{
  "num_hidden_layers": 16,
  "hidden_size": 192,
  "n_experts": 48,
  "experts_per_token": 4,
  "d_expert": 48,
  "d_shared_expert": 192,
  "hidden_act": "swiglu",
  "moe_layers": [0, 1, 2, 3, 4, 5, 6, 7, 8, 9, 10, 11, 12, 13, 14, 15],
  "router_score": "sigmoid",
  "normalize_top_k": false,
  "routed_scale": 1.0,
  "balance_loss": 0.0132,
  "balance_bias": false,
  "router_bias": true,
  "init_std_router": 0.031,
  "lr_router": 0.00135,
  "num_attention_heads": 2,
  "num_key_value_heads": 1,
  "head_dim": 96,
  "vocab_size": 32000,
  "norm": "rmsnorm",
  "norm_place": "pre",
  "norm_eps": 1e-06,
  "positions": "rope",
  "rope_theta": 5740.0,
  "rope_fraction": 1.0,
  "qk_norm": false,
  "attn_scale": 0.102,
  "tie_word_embeddings": false,
  "parallel_block": false,
  "init": "trunc",
  "init_std_qkv": 0.044,
  "init_std_o": 0.044,
  "init_std_up": 0.044,
  "init_std_down": 0.0,
  "optimizer": "adamw",
  "learning_rate": 0.00233,
  "beta1": 0.9,
  "beta2": 0.98,
  "weight_decay": 0.24,
  "lr_head": 0.00909,
  "max_grad_norm": 1.0,
  "warmup_steps": 492,
  "schedule": "wsd",
  "decay_fraction": 0.605,
  "decay_shape": "linear",
  "final_lr_fraction": 0.0,
  "batch_tokens": 131072,
  "max_seq_len": 512,
  "doc_mask": true,
  "train_tokens": 478900000,
  "max_steps": 3654,
  "dataset": "wikipedia_en"
}
Below are experts of layer 6 (counted from 0) of a mixture-of-experts language model. Rows are named router (the router's row for the expert), gate (a neuron's input weights, with its number), up (a neuron's input weights, with its number), down (a neuron's output weights, with its number) and show model dimensions 0-95. Each number is 50 + 10 x the weight over its row's rms, rounded and kept within 0 to 99.
Before each expert's rows: "raises" lists some tokens whose logits its average output raises strongly, later layers aside. This comes from a sample of Wikipedia text that the model never trained on.

# expert 23
raises: " ", ",", "-", "s"
router:53 53 40 51 53 73 40 56 34 59 67 59 45 44 33 60 55 62 32 65 50 56 30 44 49 43 35 34 48 46 29 61 22 47 50 43 49 49 51 49 59 28 53 54 66 63 46 34 59 44 52 46 55 51 38 55 46 57 54 52 62 47 65 46 68 55 50 54 53 52 43 66 33 74 53 69 63 66 42 50 27 40 47 53 56 50 30 36 43 40 40 56 45 59 47 47
gate7:62 38 43 44 64 68 34 62 53 42 47 51 52 43 51 58 37 58 53 63 53 67 52 57 26 51 62 36 42 40 40 38 53 56 44 50 63 54 42 55 60 36 63 56 56 62 52 30 44 41 60 52 63 50 55 65 55 47 62 52 55 62 47 60 57 71 66 68 53 61 51 57 40 51 61 50 47 55 50 57 51 47 58 52 65 53 62 53 55 45 47 59 52 52 57 23
up7:39 47 54 40 45 35 74 48 43 42 46 45 51 41 60 24 43 66 42 50 58 54 55 36 33 57 31 58 37 52 52 42 48 49 58 38 63 58 39 49 41 60 70 31 47 56 41 50 53 39 43 54 59 67 45 52 42 62 74 26 44 46 48 44 54 41 62 54 34 55 66 54 65 70 56 50 44 53 24 41 55 54 65 45 58 49 48 58 55 58 51 69 45 62 34 66
down7:38 42 55 59 55 46 62 44 68 62 30 70 51 45 74 55 52 53 53 53 40 63 33 61 54 64 44 49 60 54 44 42 45 61 46 61 64 47 61 51 59 45 41 62 62 69 43 71 53 45 26 30 65 52 51 54 44 64 72 31 50 59 57 37 45 40 56 60 38 47 47 52 67 57 41 40 46 59 40 61 57 58 44 61 43 52 63 56 54 48 49 54 49 48 48 55

# expert 7
raises: " ", " P", " B", " v"
router:45 44 58 36 58 60 68 52 55 59 69 32 43 43 54 43 51 52 57 51 44 65 40 47 36 45 53 60 50 36 36 57 47 51 38 56 47 57 48 36 57 48 31 66 62 61 58 60 51 50 62 67 57 57 35 42 47 54 54 45 45 28 50 42 43 58 67 42 46 44 24 53 44 75 44 47 53 74 43 52 40 54 40 67 50 27 46 57 57 56 36 42 53 55 52 57
gate0:55 48 44 55 49 40 44 59 50 58 49 57 43 49 54 44 45 33 50 44 37 58 54 62 50 53 47 55 45 28 40 50 45 37 36 49 45 59 39 55 56 40 51 43 54 47 57 59 28 55 41 76 61 54 35 34 51 48 61 44 70 44 57 42 39 63 47 43 58 55 35 26 57 47 40 52 40 41 33 60 47 57 31 43 51 47 33 42 53 47 54 46 66 44 53 46
up0:49 47 35 44 43 49 37 57 48 49 38 55 67 33 52 37 50 59 65 36 66 35 44 38 35 48 41 53 72 37 46 42 53 57 60 56 48 60 50 58 63 56 54 58 45 34 60 61 52 30 47 42 54 40 49 47 52 34 56 60 39 77 49 51 60 43 59 75 38 63 49 48 60 35 56 54 47 55 61 53 61 28 51 38 45 45 60 50 42 45 64 37 39 49 50 26
down0:53 55 57 56 56 51 44 52 59 61 62 43 47 47 54 45 49 37 44 54 46 53 51 38 56 55 43 71 55 45 49 57 51 47 37 40 57 46 64 61 61 46 51 52 44 47 43 64 53 59 63 45 52 22 47 37 55 57 43 53 37 57 48 64 55 48 43 70 43 42 52 53 47 42 32 49 49 46 43 45 52 54 57 50 27 43 55 82 36 41 48 24 41 49 63 41

# expert 3
raises: " |", " ", " other", " a"
router:50 41 57 45 54 63 54 63 57 53 67 37 52 42 65 53 42 50 45 57 43 50 57 58 47 42 55 58 44 46 41 65 40 47 58 49 53 45 52 40 55 41 53 54 61 61 32 43 45 52 45 82 67 45 41 48 65 51 55 52 51 34 37 45 43 65 58 41 36 31 34 38 47 57 66 42 71 60 34 39 36 61 59 51 65 42 39 42 43 58 44 52 52 58 48 42
gate0:51 50 43 58 46 40 52 61 33 49 47 39 30 55 54 46 49 42 69 47 39 69 51 50 55 53 38 61 37 51 54 48 35 35 39 75 49 50 32 35 50 62 72 29 46 57 59 49 43 54 54 51 64 80 56 45 54 47 56 45 61 49 55 42 30 45 66 62 66 56 44 37 58 50 43 53 49 51 40 55 49 51 22 50 47 35 33 44 37 65 57 68 51 41 41 40
up0:41 37 32 44 36 71 50 63 36 58 50 36 53 35 62 46 54 62 43 55 70 41 54 61 52 49 47 60 56 38 41 57 54 45 54 60 52 58 34 56 41 54 60 58 32 38 38 70 41 55 38 56 45 43 36 44 58 65 56 38 59 71 36 60 58 53 33 42 48 49 46 44 59 42 53 44 27 56 63 56 56 52 43 50 12 52 52 54 47 35 46 47 39 61 46 37
down0:55 50 55 49 51 54 41 56 55 48 64 41 37 50 45 49 26 48 56 47 56 49 57 64 44 31 43 55 72 44 51 35 71 32 49 46 55 42 36 47 51 61 43 62 32 32 54 47 46 53 70 32 62 35 35 39 47 66 57 53 54 59 59 64 65 50 36 36 42 45 43 51 57 45 52 46 52 46 44 42 49 61 50 46 47 40 49 54 64 32 51 30 38 35 50 55

# expert 26
raises: "ical", "its", "istic", "ic", " relations", "for"
router:47 36 48 52 50 46 65 47 54 59 69 32 44 37 63 54 50 44 60 62 48 54 34 44 43 50 50 57 38 42 37 59 44 58 32 61 48 58 44 52 37 59 46 56 56 56 45 47 46 66 50 47 64 47 29 48 52 41 43 55 70 44 51 38 31 56 69 59 60 43 39 55 40 58 42 37 58 78 68 53 43 62 46 56 39 40 45 66 50 64 39 40 45 45 38 59
gate0:55 43 30 47 57 43 53 68 33 59 54 33 17 57 49 39 41 50 51 53 44 60 52 49 40 73 36 71 38 49 33 36 42 49 46 54 44 48 41 50 57 37 58 33 37 52 60 55 38 40 52 58 51 52 35 37 58 39 66 44 70 58 59 42 44 41 44 61 41 33 50 36 66 48 59 51 43 38 65 46 59 38 46 53 50 40 44 37 46 41 58 50 70 42 38 45
up0:50 37 59 60 39 48 62 68 39 46 52 52 48 41 59 60 55 64 57 40 57 53 55 60 46 55 26 51 53 39 60 48 64 48 63 50 55 52 59 48 54 55 48 61 50 40 57 62 43 33 34 52 62 47 48 47 53 46 75 52 53 55 52 51 41 42 50 40 52 56 62 55 64 56 52 48 38 55 62 57 50 62 54 65 31 33 56 51 42 32 48 52 65 45 56 27
down0:36 54 48 40 44 51 45 35 33 44 73 32 44 46 51 43 54 49 49 59 53 57 66 39 68 46 43 54 46 52 49 61 57 53 51 66 43 48 41 48 61 35 47 46 47 39 56 50 64 54 55 46 62 38 46 19 59 38 24 46 58 65 35 62 33 61 48 47 48 44 53 47 52 42 43 34 47 51 58 49 36 50 48 50 40 45 42 57 59 54 63 38 47 54 46 51

# expert 46
raises: " as", " to", " of"
router:45 37 44 66 45 50 61 52 47 54 74 46 49 42 50 61 52 73 64 56 55 58 32 46 45 39 50 45 51 28 36 55 52 61 46 38 39 56 47 42 56 56 49 52 73 69 49 40 47 49 50 55 55 41 42 68 52 55 52 64 61 39 48 33 41 69 49 41 64 43 37 70 58 68 48 59 52 61 56 42 37 57 52 61 34 48 48 45 49 46 51 45 52 53 38 57
gate0:70 41 44 48 48 41 62 50 40 61 48 46 44 45 33 49 59 58 60 64 57 60 55 53 58 62 51 44 50 55 45 38 43 53 49 44 45 56 61 56 63 37 44 35 53 51 68 44 45 57 57 56 54 60 37 45 49 52 58 36 64 61 78 56 44 44 42 48 59 50 48 42 69 44 57 58 36 51 32 64 51 53 31 41 40 39 35 52 40 43 59 48 61 34 54 48
up0:47 40 34 50 39 47 51 66 38 59 47 66 57 37 52 50 67 45 58 34 62 42 63 59 36 57 47 35 47 49 42 40 58 29 48 52 52 48 57 58 53 50 43 53 38 34 61 62 50 36 43 54 52 55 69 38 67 60 50 52 62 64 53 54 49 53 39 68 51 36 38 41 63 34 55 53 48 67 50 51 47 48 49 52 39 37 55 64 55 41 55 40 37 42 49 35
down0:62 39 59 62 54 49 59 45 64 55 58 34 61 59 61 40 35 44 63 51 59 56 55 51 42 56 54 52 57 63 69 43 61 48 56 52 41 72 44 43 50 52 37 45 49 39 51 16 47 61 64 53 48 51 46 43 56 62 46 40 54 47 53 69 59 39 64 45 53 43 55 56 59 33 44 38 43 42 49 66 42 68 65 34 49 40 66 63 54 53 56 52 58 47 57 51

# expert 17
raises: " ", " and", ",", " with", " in", " to"
router:46 53 49 47 43 47 49 42 63 45 65 43 34 50 66 47 50 61 63 57 36 56 32 49 55 35 45 69 51 42 45 54 43 71 36 45 41 49 42 41 42 44 59 58 57 66 48 39 46 77 39 46 59 52 35 47 55 50 45 55 56 32 47 50 38 62 67 47 37 48 32 40 40 66 59 51 58 63 54 58 57 63 40 61 43 28 32 40 46 44 45 52 49 46 50 60
gate0:42 41 50 40 36 41 40 53 57 59 42 54 39 64 57 45 38 55 58 40 60 53 54 48 46 51 37 65 53 52 47 56 49 44 30 60 56 43 33 48 54 54 65 41 40 52 61 60 42 55 48 64 69 53 36 53 61 63 56 29 44 56 55 51 35 51 70 64 43 47 43 39 60 55 50 53 38 34 41 63 49 62 35 36 55 48 28 43 49 53 66 57 49 46 29 48
up0:33 43 43 38 39 52 62 58 39 59 58 53 52 36 57 46 75 52 43 42 66 40 48 54 46 51 42 42 62 51 44 52 59 42 47 59 41 54 53 35 51 50 44 71 50 40 67 64 53 38 42 41 45 45 56 61 32 50 50 45 54 52 48 62 48 32 55 51 33 63 36 55 53 49 49 43 49 61 46 51 66 55 32 52 33 50 41 66 60 48 46 41 38 59 45 51
down0:57 46 63 57 59 54 50 69 66 44 56 62 31 49 60 35 59 49 41 41 58 58 49 50 52 53 45 52 49 53 53 54 58 41 58 62 26 53 46 58 56 52 39 64 39 43 61 35 45 65 43 44 51 33 49 23 59 56 47 32 45 58 34 59 50 53 46 61 59 44 34 48 57 55 40 56 72 44 57 57 53 47 51 48 35 48 38 58 60 54 49 40 40 47 63 38

# expert 15
raises: " of", " ", "c", "ist"
router:62 46 54 56 45 49 60 54 41 85 69 57 42 40 58 46 39 77 55 60 57 35 45 58 47 44 46 65 50 40 36 65 43 44 48 65 48 40 41 42 46 53 58 49 51 45 56 27 45 72 60 61 47 49 55 66 65 47 59 63 54 41 54 26 44 65 41 41 55 42 33 45 56 55 57 47 53 46 46 41 35 61 41 73 58 44 45 41 52 59 49 55 47 53 35 40
gate0:50 34 41 51 55 41 56 55 47 72 70 53 42 50 59 43 53 47 67 52 43 49 50 50 47 52 42 63 30 48 30 50 54 44 46 54 52 58 43 48 49 54 67 44 37 64 73 35 55 53 53 69 49 65 37 47 44 54 54 28 31 61 64 41 44 49 49 58 49 60 40 41 58 46 42 41 36 45 44 54 39 46 30 50 60 47 45 52 38 67 52 43 37 45 49 33
up0:45 37 37 37 47 63 42 66 42 39 61 45 51 24 50 41 58 62 47 39 58 58 57 70 44 38 44 23 72 50 43 59 68 44 47 64 38 57 38 54 50 53 53 54 36 32 61 63 55 33 39 51 39 42 59 55 55 58 54 40 72 55 53 65 50 54 47 60 51 54 44 40 68 42 56 48 44 63 55 50 51 58 40 53 33 49 55 52 57 30 50 37 35 58 52 36
down0:49 54 54 56 67 44 53 81 50 53 59 56 38 53 75 54 54 46 62 62 44 63 42 58 61 56 50 62 55 63 47 45 38 45 59 45 48 63 37 55 70 59 46 45 46 40 55 44 56 45 70 49 48 72 51 33 54 74 55 33 42 63 60 52 49 52 28 49 60 54 33 39 66 38 52 51 46 38 38 41 33 46 67 33 46 63 53 48 65 45 66 52 43 49 41 37

# expert 20
raises: " ", "-", ",", " |", "a", " ("
router:53 51 48 66 36 55 44 50 64 64 69 48 49 46 32 45 39 66 41 51 61 61 32 55 50 50 32 47 40 37 29 55 44 67 37 64 45 63 55 59 66 44 61 64 48 65 50 48 49 41 55 47 54 63 36 59 54 56 47 52 67 35 44 55 46 63 66 38 44 72 47 38 49 54 72 46 51 65 50 31 51 66 44 44 46 34 42 43 41 37 51 46 54 51 63 47
gate7:56 27 73 52 61 68 40 70 44 62 50 26 46 60 38 57 45 47 44 53 52 55 55 43 42 58 60 46 31 36 49 50 42 59 48 45 65 33 71 55 50 41 64 54 57 58 47 50 46 35 54 55 60 62 53 54 41 49 46 56 52 54 40 68 55 44 64 55 57 65 37 49 45 48 55 44 49 58 67 52 39 55 52 71 75 43 49 54 61 31 53 37 56 43 63 18
up7:29 52 38 37 44 28 60 47 55 42 35 64 50 59 77 26 61 53 34 50 65 49 52 46 48 56 43 57 51 43 46 55 46 55 47 28 65 51 58 37 48 44 48 37 55 57 57 50 50 37 49 61 52 55 56 43 49 53 66 40 45 47 57 52 52 41 66 52 45 58 53 59 62 60 54 67 45 43 25 51 51 41 55 52 57 56 50 50 59 60 57 51 42 51 47 59
down7:22 48 56 45 52 48 51 42 71 44 47 64 49 35 61 62 37 45 65 54 45 53 47 58 53 58 53 43 52 37 61 60 47 52 52 59 48 51 64 45 55 61 67 40 50 58 53 43 35 50 26 61 70 35 49 49 35 47 80 46 48 58 49 41 57 53 43 69 49 68 59 57 52 43 57 68 45 45 56 42 35 39 41 47 52 46 40 67 46 55 56 61 49 44 33 31

# expert 36
raises: "ce", "c", "cast"
router:53 49 59 48 35 66 55 55 49 54 56 56 49 52 44 58 47 59 51 60 39 64 54 56 50 59 46 51 46 46 38 67 52 44 47 55 37 41 54 35 44 41 42 44 65 54 26 61 47 60 56 67 65 45 41 50 46 62 51 55 70 21 43 39 55 65 66 28 54 39 41 63 43 61 48 39 61 48 40 47 40 66 52 60 55 52 47 55 50 48 32 53 47 62 41 51
gate0:53 27 50 53 39 44 41 60 52 44 46 44 45 56 54 41 58 53 47 44 35 52 37 47 46 62 51 60 32 56 44 41 45 35 37 44 49 43 48 45 55 51 60 36 51 65 66 47 35 44 43 62 42 61 39 51 45 58 49 31 41 45 47 57 36 47 58 43 52 56 22 43 53 50 40 49 37 42 51 52 54 56 32 40 37 45 37 57 47 28 54 48 54 34 42 40
up0:37 48 37 58 37 44 50 61 47 53 43 43 52 46 68 44 50 44 52 42 78 30 47 60 40 39 46 53 63 49 48 43 56 58 57 47 56 61 43 54 53 54 73 69 35 49 71 53 42 52 37 40 51 44 53 54 54 42 56 45 53 85 53 64 48 53 37 65 48 45 52 54 45 41 58 60 56 73 65 59 49 43 47 51 39 50 49 50 41 47 42 57 44 51 41 39
down0:52 44 58 37 43 63 37 58 55 51 59 58 34 44 67 46 39 43 60 55 78 51 60 72 52 26 54 53 44 40 39 50 51 47 46 45 58 48 53 38 51 57 31 67 34 45 57 47 39 70 62 30 73 32 47 45 45 53 33 41 45 44 56 54 38 63 41 55 49 36 50 37 44 44 44 33 57 58 28 41 53 47 43 54 45 33 60 66 59 54 39 43 49 38 56 49

# expert 43
raises: "s", "c", "/", "ty", ",", " "
router:60 53 54 67 47 57 50 63 55 52 63 60 38 48 47 64 42 55 50 46 49 54 48 34 54 46 48 50 51 39 34 62 40 52 45 41 58 51 43 43 54 53 68 62 52 59 42 42 39 50 48 47 50 53 43 76 56 39 47 60 73 41 61 39 36 58 58 35 51 61 45 47 48 52 72 53 65 61 43 49 65 63 58 51 56 30 43 54 28 62 42 35 43 35 63 52
gate0:48 27 42 38 58 40 53 79 61 55 55 48 33 47 30 49 32 48 54 41 44 63 59 61 51 71 41 74 41 43 39 41 45 49 46 59 52 52 39 46 53 51 54 37 51 68 55 49 37 49 58 51 52 60 45 47 48 57 51 35 53 44 56 52 43 42 60 43 51 48 42 48 53 57 46 51 35 36 44 74 33 45 40 39 62 41 47 53 56 44 47 33 36 46 45 41
up0:58 36 49 48 38 56 42 63 37 75 51 46 56 50 42 40 68 52 47 48 49 42 50 34 44 44 51 58 71 59 41 53 52 56 61 61 55 57 53 52 45 62 48 64 34 35 69 55 40 40 56 39 53 57 42 46 49 52 43 44 70 53 39 57 48 43 40 49 38 58 40 57 67 43 47 45 50 81 59 54 48 50 53 46 26 60 40 46 52 49 53 35 51 58 55 22
down0:57 47 52 46 56 56 18 48 53 56 46 50 40 45 55 43 51 55 43 40 54 55 58 54 60 56 52 55 36 51 42 44 57 53 44 62 45 44 43 59 47 62 33 53 44 48 47 38 38 30 57 46 45 41 44 38 55 53 47 64 64 52 59 60 38 49 60 43 43 37 41 41 41 41 39 55 48 64 37 44 50 52 43 43 37 66 66 63 67 54 70 49 48 53 40 46

# expert 25
raises: " ", " 1", " T"
router:63 46 44 37 43 51 58 59 52 46 66 47 40 38 44 38 58 44 61 59 48 60 37 31 36 57 54 56 56 46 34 53 44 64 53 57 53 38 50 46 47 45 33 61 50 56 54 45 50 64 40 66 62 48 47 52 64 58 34 59 53 44 44 31 54 61 62 58 30 54 28 35 36 68 78 43 60 60 50 51 44 52 45 50 52 38 40 55 48 42 43 56 35 42 43 48
gate0:66 28 42 43 40 43 35 80 59 55 49 45 39 45 56 47 56 46 42 54 44 62 45 45 59 52 36 62 51 46 51 61 39 40 39 64 55 55 35 40 56 51 50 37 42 52 66 59 37 60 72 57 62 58 36 52 50 41 57 41 57 58 55 55 42 36 55 42 32 47 43 36 51 50 44 60 34 41 62 51 62 56 22 47 34 49 45 58 37 71 52 52 44 35 39 32
up0:54 33 35 61 27 51 58 34 30 76 57 50 65 41 54 39 54 57 45 37 64 45 57 48 47 54 42 41 63 52 43 47 53 38 51 50 48 57 60 46 38 60 59 71 39 36 67 69 48 44 57 53 49 44 41 59 43 52 62 40 54 58 46 51 64 48 46 44 56 57 47 58 68 40 51 59 49 77 49 46 48 40 52 32 38 46 55 50 60 41 43 30 41 61 57 41
down0:34 44 63 42 53 55 41 55 37 41 63 47 47 71 57 45 41 55 58 54 48 56 40 56 40 51 28 57 35 50 42 52 55 39 49 47 38 54 46 43 69 46 32 59 32 39 40 47 48 55 53 27 55 27 46 35 39 60 35 57 43 59 43 68 56 63 55 44 47 30 39 58 41 55 57 54 60 46 51 57 52 48 53 48 38 32 59 61 70 54 69 47 48 59 66 50

# expert 6
raises: " ", "A", "E"
router:51 41 48 44 55 70 38 64 55 56 62 66 39 50 43 59 55 59 45 42 54 49 41 49 25 53 42 60 50 40 34 48 55 46 60 46 49 60 46 52 54 40 45 63 41 58 37 47 49 60 37 51 53 59 44 42 47 51 42 46 64 38 43 44 47 58 63 35 63 43 50 49 58 53 62 46 60 56 72 44 29 55 66 50 54 33 46 42 37 48 41 47 43 47 59 54
gate0:39 43 43 59 27 35 58 64 60 58 58 41 42 60 46 49 55 56 45 63 46 61 56 63 52 52 44 57 45 51 49 46 45 34 59 58 47 42 47 41 63 51 57 38 33 56 73 47 38 57 66 47 62 55 45 46 53 46 72 41 61 51 44 44 38 45 55 51 65 62 55 40 74 54 42 47 39 38 55 47 30 61 40 48 47 28 31 35 27 54 45 55 47 56 36 53
up0:38 49 39 53 38 63 34 54 39 58 48 36 53 45 39 49 63 58 53 47 78 42 52 41 46 52 58 55 63 37 36 48 47 45 45 52 50 61 50 33 50 36 58 58 39 52 51 89 59 45 38 43 52 52 50 47 65 43 42 41 40 68 37 58 41 42 44 45 68 50 39 45 45 54 45 35 38 59 55 60 52 42 45 56 36 39 52 32 53 48 64 30 52 53 49 42
down0:38 55 55 42 59 72 48 54 51 38 69 41 46 74 54 53 51 48 59 65 61 56 51 43 63 41 43 51 42 52 61 61 69 57 53 45 41 41 53 43 51 49 54 47 38 60 47 27 43 53 46 41 66 50 38 33 43 45 45 41 39 60 65 51 52 55 49 49 62 52 46 39 45 50 61 46 43 56 47 48 50 43 55 59 42 61 42 64 51 50 44 53 37 54 55 49